Weights of a small mixture-of-experts language model, trained from scratch on English Wikipedia.
Size: 8 layers, vocabulary 16384, 82.5M parameters.
Experts: 128 experts in each of 8 layers, 96 ReGLU neurons an expert, 4 picks a token, a softmax router.
Below are experts of layer 3 (counted from 0) of a mixture-of-experts language model. Rows are named router (the router's row for the expert), gate (a neuron's input weights, with its number), up (a neuron's input weights, with its number), down (a neuron's output weights, with its number) and show model dimensions 0-223. Each number is 128 + 24 x the weight over its row's rms, rounded and kept within 0 to 255.
Before each expert's rows: a language model's description of what the expert responds to. This comes from a sample of Wikipedia text that the model never trained on.

# expert 29
What it handles: Years and numbers in sports and event contexts, such as 2008 Summer Olympics, the 2024 season, UEFA Cup, and dates.
router [112 109  84 147 126 147 159 130  82 138 147 116  96 134 140 120 111 128 173 128 120 134  97 142 116 130 138 113 118 107 126 153 166 136 124 100 116 153 105 110 144 165 121 171 110 145 122 128 101  86 112  96 134 112 124 128 128 149  97  82 127 114 133 149 140 171 101 179 174 142 137 117 151 141 118 137 155 160 117 158 143 160 137 134  91 103  96 149 119 169  97 141 167 121 164  91 130 133 110 162 101 152 128 147 121 160 139 102 136 100 105 125 101 138 116 131 128 124 134 141  95 119 111 102 171 121 126 139 101 141  96  85 105 148 126  75 135 140 103 123 114 144 105 151 138  96 125 121  91 166 137 125 144  81 165  96 125 127 112 104 118 112 141 158 221 101 201 111 157 111 117  77 132  80 147 115 168 169 108 115 114 106 112 135 166 136 144 134 117 136  61 146 127 125 135 135 148 127 114 103 176 108 150 120 117 139 127 103 152 137 115 139 119 153 113 120 129 146 131 119 162 147 119 113]
gate0 [123 142 105 114 145 122 127 123 150 106 101  98 120 100 127 135 147 142 120 148 159 151 131 124 124 132 120 113 110 149 100 113 105 172 127  97 112 136 175  92 107 106 115 148 110 149 133 122 165 130 114 115 116 148 103 140 111 154 127 138  81 110 125 146 129 115  90 135 108  91 107 108  68 127 103 134 168 113 145 171 148 135 149  82 161 185 146 145 181  80 137 111 111 152 168 113 110 110  99 150 110 131 113 102 116 141 116 118 134 121 125 108 112 126 123 179 184 130 119 154  88 128 130 105  90 117 162 157 109 131 154 121 155 165  85 161 114  97 126  92 129 119 116 154 112 130 113 125 136  96 168 131  89 100 119 115 134 123  96  87 114  92 155 151  86 126  70 187 117 158  78 116 137  98 125 117 133 127 161 152  90 122 145 107 130 120 134 165 140 118  96 119 144 150 116 117 156 119 156 149 128 142 164 169 100 109 127  71 105 130 129 129 158 132 145 125 150 103 111  97 157 146 158 117]
up0 [ 89  83 171 117 124 104 141 167 138  91 172 155  89 129 116 127 111  76 149 105 155 146 121  74 123 143 154 123 127 134 125 141 145 104 132 145 124 124 160 130 106 143 164  95 102 155 147 108 119  99 146 181  82 135 157 130 155 114  96 117 141 119 122 118 145 116 118 108 141 105 129  73 113 136  80 158 105 132 126 111 150 210 133 152 116 152 119 150 144 119 118  97 141 137 136  96 101 149 124 124 139  83 118 146 158 143 145 114 125 139 161 142 164 103 132 179 104 139 124 138 127 155 143 157 119 131 144 140 136 133 117 145 108 114 102 118 109  96 100 155 164 124  89 117 156 124 132  96 135 140 121  94 157 120 157 128 139 117  98 130 132 109  91  98 134 167 123 136 105 125 127 138 166 109 131 136  75 153 122  92 115 104 131 138 102 130 106 174 128 147 147 113  74 138 155 101 118  71 175 124 129 126 145 156 134 107 125  77  88 106 119 110 154 129 176 123  84 130 132 150  94 117 138 128]
down0 [ 87 152 134 140 106 121  98 147 153 120 110 124 138 137 154 111 159 112 101 171 143 160 155 107 121 137 122 134 148 134  95 100 135  63 161 117 111 146 108 144  75 120 132 150 153  67 116 144 123  90 119 129 112 132 118 121 155 128  98 115  64 136 129 132 145 115 121 163 131 117 117 112 111 161 134 119 131 187 198 122 131 119 151 100 121  90 125 141 119 119  93 100 103 119 150 150 134 111 116 127 137 160 128  77 131 118 138  81 117 120 105  86 136 122 161 120 119 114 158 160 107 129 137 101 105 122 135  90 118 105 117 121  87  87 158 110 138 144 129  85 120 148 108 157 127 111 151 150 101 121 108 128 163 176 145  99 108 138 159 119 163 116 134 128 148  96 134 170 165 125 105 152 149 123 109 122 106 141  89 135 142 151 153 122  72 138 170 187 145 102 103 135 131 130 130 114 120 176 159 135 114 120 105 169  82 106 146 101 137 159 113 111 117 114 129  98 135 151 140 111 134 131 129 182]
gate1 [154  84  96 134 100 124 116 116 109 141 148 101 129 111 150 122 164 171 131 126 128 141 111 203 146  65  85 114 117 107 141 108  66 171 116 111 136 138 133 160 112 117 122 126 167 102 102 117 136 171 135  87 130 148 154 124 114 114 165 137 173 107 135 173  87 115 135 131  98 147 149 116 120  93  81 144 182 132 131 115  97 152 117  72 157 119 103 125 157 129 140 123 113 139 131 115 147 127 150  82 144 190 118 153 111 137 120 124  92 127 119 104 135 149 127 132 137  99 141 154 167 141  96 125 196 122 131 112 147 120 189 123 103 100 133 195 154  83 151 147 122 116 157 140  94 108 148 108 152 148  94 144 113 148 116 137 151 134 131  99 102 148 124 144 115 162 124  74 120 125 102 136 102 125 101 170 138 134 142 135 132 112 154 118 130 111 140 116 109 139 125 122 147 160 125 107 126 125 142 148 101 127 158 119 135 118 134 131 136 128 157 140 145 151 139 132 106 134 152 126 103  92  98 139]
up1 [180 143 112 130  83 136 132 119 139 140 105 116 121  73 165 134 174 138 106 113 151 157 111 149 134 108 112 143 133 120 126  88 100 154  73 124 119 136 160 166 134 145 161 121  91 153  76 117  83 151 132 128  83  91 150 134 146  92 146 131 141  88 121 140  81 129 105 138 149 107 111 126 136 100 127 126 103 121 156 114 114 130 115 125 130  90 139  94 147 160 131 116 124 141  95 156 139  94 146 142 154 146 111  96  99 126 145 127 114 158 132 112 169 124 126  98 176 128 151  99  92 110 138 138 127 172 105 156  86 200 140 124 130 135 106 142 116  95 105 166 124 103  77 117  92 119 143 131 100 152 125 166  97 156 127 117 111 126 120 122 166 124 135 122  84 149 139 136 129 158  92 150  69 132 161 130 137 143 104 154 114 150 142 119 133 123 110 127 126 125 113 109 118 189 116 159 161 135 179 121 100 110 124 144 151  92 125 145 153 159 146 136 139 140 120 131 132 173 154 135  82 142 113 121]
down1 [163 136 144 107  81 173 125  99 106 118  93 166 137 112  92 119  97 142 158 119 160 153 139 111 155 115 108 139 148 135 126 162 134 132 101  76 132 128 116 115  86 129 106 115 139 153 112 146 129 135 134 158 101 111  96 169 156 139 111 134 159  95 114 134 110 115 103 104 120 121 137 108 148 117 117 115 140  91 158 118 110 128 151  99 170 131 129  79 126 116 157 130  99 148 102 104 149 153 131 139 134 160 103  89 184 102 153 104  99 107 146 107 158 136  87  93  94 117 141 173 176 154 129  90 145 119  92  70 141 127 123 107 128 152 128 111 124 143  75 172 133 146 122 128 120 121 111 103 135 125 123 143  93 177 120 140 127 129 155 136 171 111 100 109 167 116 106 164 152 139 102 167 126 116 135 105 130 190  96 143 141 113 160 154 145  65 132 139 108 144 168 143 131 108  98 111 161 150 142 150 124  95 122 119 133 131 121  92 115 145 127 146 126 135 134 157 143 159 152 128 106  99 174 114]
gate2 [150 106 156 145 143 156 114 113 114 145 104 164 155 156 142 142 136 102 153 137 112 158 112 156 127  95  98 136  86 152 107 162 129 102 139 124 128 132 115  98  70  86 121  86 133 113 158 114 148 153  87 112 164 119 162 160 146 139  98 170 107 140 111 139 128 106 121 122 177 145 140 114 138 124 117 105  93 163 118 134 132 110 147  93 137 142 134 141 113 123 155 103 113 191 147 135  68  88 119 104 144 125 151 145 110 129 135 132 105 133 131 122 142 181  91 153 113 116 181  88 118 111 132 134 122 108  87 132 125 131 125 113 109  93 139 173 134 120 165 118 138 130  96 101 119 147 111 142  86 136 150 129 156 137 196 148 151 181  93 112 118 137 117 115 139  94 124 105 143 153 115 108 132  97  67 127  99 152 111 127 132 121 110 148 180 126 143 139 111 135  97 111 145 123 125 130 144 170 131  92 145 126 132 125 145 118 135 102 106 133 178 102  69 156 112 130 115 157 128 159  99 118 154 154]
up2 [156 111 164 138 133 153 109 128 132 136 101 168 164 137 120 161 124  98 155 152  86 149  98 136 107 108  87 148  84 167 100 147 121  94 133 131 157 132  94  88  99  98 115  67 119 123 138 125 144 144  95  98 142 125 182 158 137 139  95 159 123 158 140 136 148 102 133  95 178 111 143 103 118 147 128 140  91 157 118 144 118 102 151  91 124 113 135 143 124 140 137 108 129 194 157 136  90 109 126 117 131 127 145 134 112 117 133 139 105 129 128 115 158 176 101 169 132 118 164  97 120  91 144 138 119 127 111 137 120 132 110 109 132 117 156 184 132  99 163 128 123 138 109  95 121 153  99 143  96 121 133 116 157 139 183 159 137 171 121  97 118 126 112 110 113  97 137 104 168 145 128 114 127 104 108 117  81 145 112 133 127 103 112 145 158 117 136 133  96 134 102 127 147 110 116 144 139 181 108  82 164 145 141  91 141 103 125 105 111 109 173 127  89 176  96 127 113 141 112 155  77 116 147 153]
down2 [143 159 149 176 179  84 146 150 184 121  94 136 126 146 113 175 162 118 151 110 129 111 117 121 131 102 162 132 155 116 121 116 108 118 157 155 107 140 123 126 114 117 198  83 173 110 161 125 159 115 107 157 135 135 134 141 108 174  83 130 149 168  84  90  70 156 125 128 129 128 116 122 152 137 105 154 160 119 101  90 112  96 166 135 141 117 124 113 131 117 136  65 129 143 116 118 160 109 151  86 113 168 135 120 138 134 100 101 133 133 130 106  95 136 179 107 143 103 131 107 144 152 145 146 121 137 119 121 113 139 109 119 151 125 111 215 146 116 146 161 116 112 114 147 126 120 122 118 142 122 132 140 126 154 131 132 165 143 104 156 127 110 103 113 108 152 112  87 147 110 100 147 147 143 153 156 137 135 104 125 123 100  92 120 139 112 154 110 132 122  88  97 140 102 136 153 112 100 135 116 138 134 117 110 154  90 111 185 138  75 101  99 128 114 133 130 140 130 105 101  87 133 107 114]

# expert 33
What it handles: Quantity words and numbers before nouns or than, such as an, more, most, some, several, further, 000, 800.
router [139  90 110 143 139 136 144 156  88  80 119  74 144 149  85  98 117 169 110 133  86 112 107 108 118 114 123 148 116 160 133 137  88 139 171 167 160 152 146 130 156 150 126 119 112 143 165 156 133 116  97 140 132 109 121 105 162 159 151 112 115 129 109 145 138 149 102 129 105 186 148 150 133 153 152 155 126 149 155 107  93  91 138 126 107 152 127 144 123 184 157 135 120 104 115 133 140 116 138 112  95 141 168 109 139 140  96  94 150 120 121 143  77 139 180 124 155 144 145 112  94 164 161 117 163 150 117 101 129 129 164 135 151 105 100 101 124 122 125 129 155 134 139 125 150 102 132 104  96 132 145 128 146 161 107 163 121 154 113 108  83 116 159 130 156  80 182 101 111 135  73  92  95 111 111 122 177  99 139 127  95 113 125 117 125 179 156 149  79 146 107 120 145 142 131 122 127  96 154 148 125 161 135 105 142 116 152 119 139 141 141 110 133  91 137 121 138 117 127 102 160 121  77 145]
gate0 [121 119 130 154 139 105 167 116 136 141 113 103 122 127 151 140 127 146 110 109 137  94 136 156  87 150 150  72  94 133 112 179 114 101 164  78 143 129 140  92 107 116 111  98 114 132 142 141 162 115 143 112 121 178 155 114 119 136 107  79 151 144 131 164 148 146 129 150 111 111  84 141 125 131 124 103 144 145  96 141 161 144 143 140 129 156 156 146 130 150 134 139 148 172 189 134  78 151 107 114 129 110 142 156  98 117 153 123 116  88 134 145  96 141 123 141 141 130 137 182 113 146 133 158  83 112 107 147 108  91 141 141 147  74  75 160 139 148 142 109 168 148  79 177 152 110 141 143 118  79 183 109 111 141 171 110 123 109 155 138 114 122 113  89 116 122 129 176 141 149 124 127 130 169 109 122 145  98 118 129 164 129 140 133 119 154 143 154 137 126 127 139 114 122 138 122 161 164 148 131 122 127 112 164 193 142  89 141 122 120 114  98  99  89 155 108 133 113 111 106 150  97 129 138]
up0 [147  94 113 118 132 102 169 115 135 122 120  99 134 129 137 149 130 150 110 116 136 116 148 138 104 147 141  79 101 140 121 201 128 108 183 102 127 127 127 100  82 114  99 107 124 127 133 138 144  98 148 137 103 136 179 112 132 135  99  90 127 160 111 148 127 150 122 138 118 135  83 154 135 119 149 120 144 122 101 131 168 142 150 133 114 159 130 147 145 122 127 134 147 177 160 134  78 165  94 109 125  92 140 149 106 123 179  93 139  83 129 140 108 157 119 136 142 155 123 160 129 117 166 183 116 126  74 106 122  82 131 163 151  99  63 182 135 128 163 125 153 142  96 142 168 117 147 149 115  77 162 123 131 119 138 117 100 130 159 142 139 122 118 105 133 120 109 181 123 146 117 115 136 171 131 129 142  98 112 134 153 132 139 159 118 148 146 154 124 118 149 134 123  93 147 130 137 134 136 138 124 128 134 158 181 140  72 116 115 110 102  88  87 127 157  99 125 121 102 108 161  87 139 119]
down0 [124 180 134 134 145 119 129 160 183 122  80 145 160  85 155 127 177 137 122 132 131 144 161  82 158 143 109 139 105 103 145 146  91 113 150 109 111  92 133 126 134 116 142 109 115  97 133 108 136 122 176 140 126 151  98 136 128 119 137 164 133 103 104  77 109 123 155 128 127 133 134 140 116 104  77  96 148 135 137 135 142  84 130 100 181 106 125 144  96  87 180 116 109 154 142 129  96 150 178 125 129 116 131  94 134 106 123 108 119 156 100 100 111 131 131 135 142 133 124 107  99 157 132 115 130 156  76  48 136 147 139 112 120  79 130 135 109 122 115 104 177 130 176  72 153 122 154  99 140 124 130 108  99 131 119 174 106 161 164 125 111 139 129 116 116 115 155 136 144 126 158 123  99  87 165 132 143 172 126 173 136 113 149 130  96 124 162 149 138 140 157 154 110 123 122 127 112 160 122 161 184 118 124 130 124 130 127 132 124 114 124  93 129 121 132 132  85 153 127 146 122 120  87 107]
gate1 [120 114 144 138 118  89 126  99 101 104 130 175 162 158 158 159  98  97 147 162 104 146 139 151 120  87  97 157 151 148 133 120  76 151 136 114 139 109 114  99 122 127 116  95 109 124 113  98 129 124  92 139 138 118  88 155 210 120 132 134 110 100 134 140 125 144 185  91 115 125 114 127  95 105 114 131  97 165 174 120 136 113  98 138 119 131 127 118 120 111 129 138 121 144 136 153 124 136  73 126 144  96  85 113 108 133 120 103 135 117  76 137 159 113 136 129 132 113 143 153 127 124 157 144 116 107 115 103  95 170 140 109 151 156  90 117 119 115 117 163 123 175 152 156  80 132 171 124 124 112 115 132 182 181 133 117 134 116 122 115 131 113 118 145 145 119 126 174 132 142 131 122 119 128 158 155 112 112 143 111 134 135 135 173 115 128 101  87 150 104 123 153 145 156 169 124 131 112 141 157 144 133 112 158  76 121 158 111 122  56 152 131 130 169 104 130 187 114 117 100  84 106 129 122]
up1 [131 146 130  99 119 134 139 150 183 126 122  71 103 104 134 109 132 133 121  92 121  93 106 122 118 166 170  87 106 116 115 137 183 123 112 162 139 153  99 134 126 110 139 159 146 140 153 158 149 110 146 125 134 153 156 123  58 145 115  96 149 145 108 127 129 104  71 147 145 142 130 123 150 155 134 146 133 114  77 108 144 127 134 150 145  88 129 141 109 144 107 104 152 124  98  88 157  95 187 130 138 168 164 136 115 131 151 151 101 143 178 140  88 116 120 108 153 150 130 117 136 130 115 115 111 157 139 153 152  93 107 120 118 104 156 168 169 130 124 136  84  73 120  87 178 163  78 147 147 125 130 130  98  85 113 139 124 133 135 123 124 155 111 128 134 123 126  94 129 125 119 112 116 142 130 106 140 129 100 147 129 142 127 110 143  94 150 174 115 154 102 118 123 102 112 114 123 128 127  96 119  97 108 130 137 127  96 131 120 184  89 138 141  99 157 117  68 153 137 170 158 157 131 117]
down1 [122 133 112 181  73 105 124 123 162 112  89 109 111 135  98 143 134 143 115 103  87  70 133 135 115  98 106 137 112  98 115 113 109 139 124 164  56 123 154 130 148 143 120 139 124 136  96 150 145 140  90 167 158 167 172 148 141 107 135 106 169 142 143 133 138 105 129 127 104 107 159 165  97 142 110 120 129 127  92  83 113 124 167  72 139 128 177 149  93 171 125 134 144 141 124 161 119 130 162 133 150 123  87 178 134 153  85 122 149 119 124 149  69 115 142 119 151 119 141 182 102 123 116 147 146 155 114 188 132 149 145 121 115 142 117 148 118 104 158 104 149 127 159 161 138  98 146 127 131  93 158 125 143 121 139 133 145 135 120  88 126 140 137 156 116 101 119 144 125  97 120 106 144 161  74 128  98 115 113  89 113 140 103 115 135 135 155 116 120 125  81 152 134 107 139 154 135 111 158 121 104 141 102 143 148 129 117 161 139 109 139 151 125 151 107 132 169  72 117 146 163 126 117 133]
gate2 [114 174 120 124 129 165  66  87 155 104 102 126 142  93 138  79 112  91 114 149 171 148 101 150 111 130 129 156 104 123  94 176  91  94  89 113 134 115 143  96 134 134 114 125 120 119 140 125 120 115 166 107 150 114 127 141 110 167 182 138 103 157 128 154 160 133 104  89 139 137 169 103 163  99  95 130 161 142 158 123 117  86 112 132 103 138 174 147 113 164 126 168  98  90 100  86 146 111 110 175 120 129 121 108 107 129 128 128 121 119  81 139 118 139 149 134 104  90 104 129 101 122 181 143  89 137 151 131 146  93 106 134 155 124 162 159 107 111 117 108 142 142 105 122 143 106 137 136 173 141 113 191 120 109  96 103 126 133 138 146  99 140 117 158 129 148 132 126 116 118 141 139 168 142 115 134 135 149 136 175 125 133 118 113 135 115 118 143 147 163 112 158 115 149 113 155 155 164  96  89 115 141 148 102 115 141  92 143 150 113 126 172 129 126 127 148 162 155 135 170 118 149 144 162]
up2 [141 182 103 157 129 154  92 119 149 128 112  82 137 128 119 100 114 130  94 167 141 151 117 143 116 113  91 156  90 124  89 117  62  90 101 141 140 147 133 110 125 126 119 151 151 122 124 113 138 131 171  96 152 142 172 164 101 142 143 137  84 132 134 142 177 129  99 110 119 141 174 122 165  92 165 140 129 124 134 140 121  89  86  75  97 158 133 140 128 168 102 155 108  89 112 119 154 128 109 187 126 184 152  91 102 125 111 128 106 149  99 142 111 126 143 103 115  80 115  84 118 134 163 146 117 130 158 116 117 101 143 147 146 115 140 129 129 112 112 112 106 132 134 117 155  45 117 134 164 132 131 188 117 135  96 115 132 103 139 121 114 138 132 139 115 164 132 110 138  82 131 131 138 155 152 115 138 115 143 137 130 125 107  80 125 132 121 136 140 147 122 173 136 152 131 159 145 136  85  92 136 117 153 116 106 148 104 150 145 109 162 176 136 129 110 134 156 147 137 142 119 127 119 150]
down2 [ 41 156 123 111 124 136  72  96 152  90 101  80 111 146 112 134 130  94 118 153 152 110 131 140 118 157 103 141 134 111 107 179 139 117 136 144 160  99 138 129 134 128 145 114 113 152 115 165 125 134 120 102 143 119 134 152 143 120 164 129 113  82 124 130 144 127 114 121 125 138 108 123 106 117 117 135 123 154 176 133 126 117 117  93 131 125 141  67  94 155  98 136  98  97 121  84 133 149 182 163 176 107 117 148 115 108  66 117 113 146 115 162  96 133 143 145  85 113 110 167 108 127 136 162 122 171 133 123 156 131 136 114 146 159 180 122 143 128 154 134 106 163 170 107  93 160 108 141 169 152 143 153 106 155 101 109 129 119 166 154 115 148 118  95 117 102 153 111 108 134 112 115 145 142  90 168 138 129 147 148 103  97  85  94 125 130 129 141 167 150 100 146 142 145 136 141 138 116 108  96 105 150 145 117 103 123 157 129 149 131 145 120 132 155  96 141 119  86 152 148 146 169 141 102]

# expert 25
What it handles: Digit pieces inside numbers, codes, times and table figures, such as 000, 03, 00 in UTC+02:00, million.
router [139  95  63 120 128 156 178 143 115 109 143 110 142 170 167 125 115 131 179 123 150 151 119 158  87  75 111  84 102 148 119 131 116 147 138 127  88 154 129 130 140  98 116 137 124 110 114  94 134 119  80 152 147  99 132 150 138 144 134 145 174 114 114 139 125 168 140 157 131 101 130 148 128 142 110 136 174 107 106 136 161 105 133 109 127 109 109 110  88 143 148 131 121 117 140 130 100 130 146 134 111 101  90 131 112 139 104  73 131 123  86 121 112 134 105 107 126 148 145 166 160 133  96 130 149 134  96 103 164 114 107  96 120 138 103 106 160 146 134 102 105 169 134 135 144 105 150 110 127 127 112 165 120 139  75 126 155 121 131 101 131 128 139 153 233  98 117 123  99 144 123 104 142  95 142 131 197 130 128 113 161 131 155 129 161 145 132 113 120 125 116 145 145 149 152 116 149  88 161 119 146 130 130 163 117 114 101 115 107 110 136 144  95  85 112 153 120 129 144 114 143 113  84  84]
gate1 [130 148 140 119  99 116 142 110 168 146 122 107  79 152 144 181 139 162 160 144 140 159 163 118 168 112 157 168  75 146 101 143 131 114 104 125 121 101 121 125 161 143 110 164 131 188 118 131 108 120  87 110 183 123 117  92 118 149 108 148 102 160 144 133  90 129 152 104 144 123  95 152 135 168 134  92 115 146 151 137 144 114 138 133 136 102 130  92 136 163 135  88 136 119 121 144 118 140 125 134 149 111 107 115 115 140 139 173 132 116 102 110 153 148 135 103 149 151 123 141  79  98 131 152 135 154  91 113 144 110 126 185 118 129 127 110 145 139 134 141  99 117 119 112  91 122 127 141 105 150  71 124  84 155 118 165  97 115 127 122 155 171 111  80  90 133 143 148 112 121 114 118 112 124 121  80 180 126 117 122 162 104 139 119 139 176 145 114 168 131 126 105 162 111  95 117 148 116  96 159 125 142 132 132 113 114 106 124  96 131 153 124  91 120 182 124 169 160 132 160 170 137 169 129]
up1 [136  88 122 119 158 130 129 137  62 120 127 139 187 111 113 120 103  85  77 119  98  74  88 123  82 109 125 122 139 144 163 133 109 130 152 126 152 145 149 114 100 139 113 110 118  79 180 143 129 107 142 147 101 118  96 164 106 117 146  96 156  93 147 132 189 139  96 168 109 153 182 106 117  96 127 161 137 116 106 120 134 114  94  92 118 137 100 161 120  97 127 166 144 113 151 100 151 124 108 102 118 143 120 137 122 108 113 115 101 159 128 136 127 112 119 171 130 103 118 123 146 112 135  83 113 113 158 119 131 123 134 122 137 136 142 154 114 104 139  97 144 160 129 141 146 148 134 107 144 114 170 119 152 136 133 119 132 143 113 118  97 142 135 194 151 139 120  87 124 116 147 146 171 146 138 174  89 131 132 145 118 108 144 131 126 100 128 135 109  81 104 165  94 109 165 128  80 150 147 110 143 117 117 130 163 182 154 133 161 121 124 116 140 137  76 146 131  96 134 101 117 111  91 108]
down1 [116 137 139 115 126 170 157 168 132 138 109 120 145 122 140 117 129 150 138 127 158  92 103 144  81 152 131 149 152  94 100 133 124 137 108 161 179 150 138 169 126 108 123 148  98 130  71 107  79 160 156 129 140 156 122  77 168 112 105 111 119  93  95 120 164 143 141 136  98 154 136  91  99 170 173 108 106 125 149 134 141  91 128 131 178 140 111 125 145 131 126 159 170 109 121 168 125 140 114 114 148  95 117 128  98 133 117 101 117 128 122 140 140 156 105 177 138 152 138 118 106 129 141 164 153 107 113 139 122 117 158 114 137  75  96 129 149 111 148 126 140 140 110 133  97 137 141 153 154 133 114 150 147  88 103 122 113 168 134  98 111 134 165  90 144 120 124 150 112 110 143 165  77  84 121 108  91 136 158 151 146  88 131 144 150 146 120 112 129  94 169 103  84 144 123 109  96  99 133 133 131 106 127 123 125 132 138 139 179  77 142 139 139 150 133 109 158  92 137 107  67 153 150 105]
gate2 [112 129 137 109 107 138 113 115 152 102  86 146 174 125 116 153 111 136 129 142 103 107 108 122 162 118 102 139 129 122 148 120 153 153 153 123 151 155 133 120  93 119 114 112 101 156 111 120 164 175 117 133 137 125 173 141 162 126 155 149 131 151 116 101  98 122 164 107 128 119  93 135 108 130 109 127 144 133 145 163 115 136  82 165 159 118 111  86 104 112 109 129 119 127 134 156  56 149 144 119  88  98 135 142  96 169 127 122 130 139 123 142 128 170 144 131 149 113 117 134  99 155 109 136 118 117  96  91 111 131 149 110  84 143 134 136 100 133 162  51 116 128 129 101 154 164 109 103 138 178 147 142 120  77 132 180 164 144 162 137 134 158 116 108 151  77 123 126 122 177 117  91  99 146 106 144 162 106 144 119 123 131 135 123 183 158 151 138 133 147 126 118 122 145 138 126 153 115 130  77 115 135 170 138 103 128  82 142 133 136 147 138 158 149 126 177 128  95 119  85 164 110 133  67]
up2 [133 108 119 154 129 163 111 124 131 156 159 106  80 135 168 112 140 132 142 127 149 130 149 137  78 143 129 117 137 103 113 151 115 121 120 147  60 110 127 120 141 111 134 156 173 108 137 134 119 132 130 129 124 121 119 116  81 129 108 100 120 104 145 122 128 129 133 111 118 102 155 133 146 141 155 116 135  83 117 103 165 106 142  99  66 108 173 123 132 110 135 148 106 106 138 129 177 108 135 137 157 176  95 138 162 103 140 142 132 107 134  89 144 115 105 152  97 159 123 119 135 104 143 118 151 146 155 151 138 131  92 116 183 108 150 148 136 120 102 171 183 103 151 139 103 118 154 120 153 111  97 163 150 131 136 115 105  91 150 130 104 106 136 120 107 147 111 147 144  81 151 183 101 118 119 157  83 147  98 126 139 123 124 131  60 105 103 125 126 109 133 115 134 108 127 129 131 135 141 174 105 140 102 122 189  99 175 118 128 112 118 153  90 131 152  78 121 168 133 149  69 146 108 164]
down2 [115 127  82 109  80 130  97 155 153 131 112 127 140 158 150 144 155 130 164 169 153 155 118 133 158 108  89 137 111 116 156 153 100 132 172 152 134 137  78 155 113 125 102 103 110 140 168  96  90 131 113 114 107 156 125 102 121 150 179 150  95  89 111 137 119 102 137 171 100 112 135 130 155 111 123 114 133 106 104 149  69 133 118 148 124 152 114 122 126 110 126 130 149 125 173 128 133 119 119 131 138 144 104 129  84 137 133 107  97 132 126 122 130 139 155 130 107  97 191 102 120 152 138 117 126 139 123 109  85 130 144 144 128 121 134 132 150 104 135 159 123 124 140 151 108 141 131  86 101 100 121 184 117 115 113 160 116  81 107 118 117 138 175 109 151 130  83 137 130 163 123 107  94 100 119 121  84 163 128 123 112 145 160 110 167 131 163  83 162 107 145 122 177 184 105 124 169  74  72 124 155 123 124 143 106 149 131 164 145 120 156 108 160 113 134 158 122 116 129 140 165 102 132 148]
gate3 [121 132 106 101 146 120 139 123 127 135 108  91 119 144 120 117 135 117 128 113 131 119 133 111 109 153 123 130 148  74 110 111 147 120 164 131 114 143 114 134 147 117 120 107 152 116 186 127 160 110 131 105 134 112 111 123 177 140 122 115 136 133 109 158 137 135  97 157  95 169 137 133 137 142 165 159 127 133 116  88 119 145 125 106 109 138 116 168 126 136  71 141 148  70 102 101 177 153 123  98 166 159 122 135 155  91 143  86 107 111 155 127 130  79 155 146  81 103 136 129 178 115 189 136  99 136 142 136 162  78 121 175 156 131 141 144 161 148 155 144 142 108 137 117 145 139 158 130 120 106 110 124 150 196 106 107 152  88 132 112 111 100 137 164 134 153 156 105 101  90 139 106 127 115 155 156 113 106 107 133 150 125 145 182  79 125 121  76 152  94 136 145 127 139 111 182 149 116 139 149 124 132 102 117 178 143 140 143 150 115 148 145 130 112 100 129 154  94 143 137 130 112 108 178]
up3 [112 141 109 148 126 129 122 116 143 100 128 146 135 127 138 138 146 165 160 135  83 123 129 156 184 120 123 129 131 184 131 107 133 122  82 138 132 130 131 120 110 108 135 134 149 145  48 130 132 151 137 104 144 118 122 124  96  92 118 167 128 112  94 107 148 131 142 118 114 109 146 118 151 106 116 114 115 133 132 155 115  96 138 121 172 115 100  95 113 100 156 101  69 152 130 160 108 125 140 153 116  94 148 106  84 161 135 169 162 145  99 129 143 166 145 100 138 185 121 130  87 126  88 139 169 160 125 109 137 157 121 107 130 133 121  98  81 147 132 126 163 127 129 121 129 133  99 115 118 124 175 136 137  88 117 157 122 135 169 130 130 175 106  81 119 116 110 164 141 141 107 141 136 148 112  97 157 137 116 154  90 149 120 106 216 136 115 175 149 156 161 136 133 133  98  89 111 150 100 142 145 147 134 127  84  93  85 125 115 163 120 135 129 127 138 155 112 158 116  99 142 145 135 106]
down3 [114 134 123 166  98 113 110 190 139 133  83 117  84  96 120 166 145 148 156 142 140 128 186 121  97 162 140 140  90  93 119 125 132 146 139 109 119 120 111 131 112 105 112 129 119 159 160 129 108 131  96 146 118 136 123 145 154 151 124 106 135 123 111 136 144  86 130 135 129 123 135 157  81 174 122 132 125 136 107 131 148 109 123 126 166 128 113  96 114 164 142 133 107 112 137 163 122 164  95 115 157 106 124 119 100 134 104 114 127 107 129  99 147 189 149 158 147 123 130 136  93 108 163 130 123 130  77 109 136 132 156 153 134 135 138 169 123 133 133 103  93  89  63 115  98  99  98 112  85 156  75 142 148 144 107 151 102 155 138 135 127 127 171 130 176 122 107 116 129 140 146  83 115 141  90 122 159 132 114 119 187 145 122 130 165 154 134 122 151 127 129 160  93 110 140 113 140  96 120 114  92 118 106  98 130 158  90 133 175 136  86 128 156 103 168 136 101 143 103  75 169 126 144 144]